Experts of a small language model.
Size: width 224, vocabulary 9687, 34.9M parameters.
Experts: 6 picks a token, a softmax router, a shared expert of 128 neurons.
Below are experts of layer 5 (counted from 0) of a mixture-of-experts language model. Rows are named router (the router's row for the expert), up (a neuron's input weights, with its number), down (a neuron's output weights, with its number) and show model dimensions 168-223. Each number is 128 + 24 x the weight over its row's rms, rounded and kept within 0 to 255.
Before each expert's rows: "mostly gets" lists some tokens that are sent to it at least half of the time. This comes from a sample of Wikipedia text that the model never trained on.

# expert 10
mostly gets: ".\"", " but", "\".", " while", " However", " because"
router [109 111 128 134 181 131 114 135 158 133 147 133 142 105 172 119  93 129 142 140 149 117  93 122 112 135 121 127  75 100 120 116 126 129 140 165 113 106 103 128 138 126 133 102 148 158 123 137 106  93 116 151 103 119 119 110]
up0 [ 93 202 108 100 143 117 143 177 129 118 121 124 113  92 136 140 137  99 146 172 134 155  94 132 150 108 164 146 146 157 163 103 109 112 122 115  76 130 146 127 139 124 155 144 126 141 149 173 178 113 150 104 161 138 123 125]
down0 [184 166 150  89 135 163  95 110 122 130 106 169 115 157 136 122 140 130 126 162 135 136 166 152 150 121 160  89 151  75  62 107 125 107 128 177 140 127 116 145  99 129 160 103 121 155 110 122 112 128 133 110 104 148 164 132]
up1 [135 110 106 185 115 117 134 122 140  92  90 164 154 143 139 134 123  75 130 101 142 118 122 112 130 135 111 132 161 117 113  85 127 122 112 144 148 127 153 141 128 146 128 108 125 125 109 123 158  80 102 155 109 181  70 106]
down1 [107 101 139 136 142 162 134  79 106 135 149 136 143 134 126 122 147 159 163  92 160 101 140 168 156 144 148 169 115 128 134 164 129 137 145 105 132  91 142  87 199 164 163 143 151 111 125 156  87 129 104 122 150 140 124 131]
up2 [158  90 115 150 137 162 153  66 126 122  84  87  79  93 121 176 149  83 123 170  79 121 138 119 161 151  90 162 115 140 126 147 127  89 153 144 129  89 149 146 158 127 110 117 132 131 109  68 159 126 125 165 147 124 131 103]
down2 [142 115  73 150 150 130 149 143 115 145 164  87 154 131 112 153 129 134 166 135 100 165  57  96 116 115 122 125 143 115 113 126 132 163 102 133 125 151 114 169 135 109 148 140 110 115 111 157 127 110 148 143 145 113 173 140]
up3 [102 158 116 123 146 131 147  82 122  95 144 130 124 165  87 130 133 117  96 131 107 107  92 124 153 143 109 136 104 169 121 106 148 118 104 143  95  97 121 156 142 124 158 151 134 149 104 110 125 154 115 149 109 167  90 119]
down3 [153 115 136 154 168 154 144 161 168  96 177 113 126 104 119  89 110 137  97  98 144 153 148 176 131 102 123 158 132 104 123 145 148 152 133 108 120 158  93 153 119 145 133 114 143 122 137 129 171  98 131 113 152 111 110 123]

# expert 61
mostly gets: " (", "–", "(", " −", " 0", "^{"
router [ 97 135 128 115 124  76  86 156 136 109 133 107 122 111 117 111 135 103 106 157 118  98 130  78  97 157 158 106  80 153 130 113 120  99 147 131 147 119 130 157 123 132 139 142 188 148 143 120 124  95 147 128 150 108 107  98]
up0 [144 111 129  96 102 126 129 109 143 120 132 121 147 147  88 122 141 164  99  94 140 116 153 107 114 135 101 103 141 120 179 117 112 117 117 109 109 129  99 176 100 156  95 143 141  79 135 126 168 112  92 126 122 127 159 105]
down0 [107  98 127 126 106 125 164 140 130 100 107 159 108 111 117 139 113 179 145 134  69 119 147 152 118 142 101 127 146 120 162 185 147 101 118 132 157 122 101 123 122 148 137 160 118 137  98 161 170 118 125 147 136 118 167 120]
up1 [133 153 161 129 125 161  72  95 140 114 116 125 128 115 116  77 105 190 158 145 136 173 142 139 124  90 112 121 112 131 149 105  90  82 108 117 121 145 150 161 157 132 166 160 144 125  99 126 123 110 135  80 112 112 131  97]
down1 [174 193 109 190  92 145 123 124 160  64 160 120 164 130 122 172 111 110 101 137 154 124  94 118  95 132 132 120 158 106 158 162  95  75 134 135 136 106 124 136 164 110 135 118 124 137 113 130 145  86 115 129 114 136  97 107]
up2 [103 153 161 127 114  86 138 127 152 147 155  99 185 115  94 131 120 158 133 177 157 112 123 107 119 139 143 117  71 129  99 131 145 116 126 140 135 139 116 101 107 106 116 117 115 138 114  94 115 114  77 116  92 154 161 143]
down2 [113 111 173  98 144 125 128 102 123 118 108 171 148 126 103 143 129 139  64 126  96 129 109 145 145  80 108 145 143 112 148 125 136 147 140 105 146 120 140 131 117 138  98 170 125 117 112 167 100  93 109 129 131 154 131 169]
up3 [124  82 128 116 145  96 110  87 121 156 138 118 172 126 147  97 112 158 125 105 110 119  94 161 101 161  92 118 106 108 158 115 156  87 107 151 109 140 140 135 104 102  81 144 154 102  93 106 123  91  97 152  89 119 170 114]
down3 [115 117 137 114  99 116 142 146 105 107 153 126 144 103  98 120  99 110 152 127 154 158 119  89 148  75 109 112 115 127 114 145 176 117 120 113 161 132 116 124 172 168 129  93 111 148 144 150 129 153 134 130 100 131 125 108]

# expert 25
mostly gets: " .", " ===", ".", ".,", ").", "?"
router [102 148 146  97 133 159 102 134 140 137 127 122 120 118 149 133 102  85 117 138 117 133 115 120 108 146 117 113  92 110 133 103 104 164 140 148  99 118 127 134 123 135 127 151 120 108 125  95 126  95 102 131 108 127 115 107]
up0 [128 116  82 123 121 119 134 141 106 172 170 105 173 130  98 104 151 135 129 137 144 142 128 146  58 108 118 136 104 104 153 129 146 117 108 118 186 116 140 163 158 108 175 137 177 131 112 108  73 136 123 108 114 154 150 117]
down0 [ 96 123 109 144 149 175 130 145 144  85 141  78  70 133 115  98 123 138 129 156 116 123 189 122 159 142 150 126 126 144 113 119  96 122 118 133 173 126 133 135 156 134 114 119 150 119 140  92 137 134 114 115 145 184 113 150]
up1 [138 124 127 128 146 150 148 112 138 129 136 112 195 134 121 100 129 136 120 128 130 101 147  69 123  80 110 117 157 135 131 145 169 148 143 202 142 114 154 122  73 134 127  64 140  95 143 167 143 127 150 171 173 139 129 136]
down1 [106 118  94 138 164 102 102 117 140 136 151 170 144 151 164  85 132 146 108 160 166 104 117 147 128 117 125 122 106 124 159  96 145 157 162  91 129 164 146 110  87 156 167 102 152 138  88 144 125  91 143 144 123 120 107 146]
up2 [ 99 126 109  94 157 105 112 132 136  96  97 135 146 112 150 148 110 121 139 118 153 124 127 103 113 105 148  88 146 117 145 181 120 126 114  95 139 155 137 148 155 155 140 152 103  88 107 116 145 171 108 159  69  76 104 152]
down2 [112 100 161 152 103 118  99 136 175 124 122 163 132 139 155 124 133 151 144  73 118 102 134 113 119 156 126 148 117  96 120 117 134 137 131 180 108 162  93 111 114 116 119 172 134 198 177  79 146 110 118 126 145 154  92 105]
up3 [111 104  79 171  91 116 111  93 118 148 140  93  92 118 119 120 119 118 146 124 131 142 139  84 121 109 114 112 148  96  83 128 121 105 121 139 144  97 134  92 159 178 142 123 141 136 132 124 113  77 116 115  81 118  99 108]
down3 [112 153 121 144 118 109 128 211 139  88 116  96 115  83 136  99 134 141 144 111 120  88  78 159 119 104 163 156  75 145 103 134 128 137 173 129 155  90 108 161  88 167 150 128 121 130 135 128 125 124 126 127 118 139 112 148]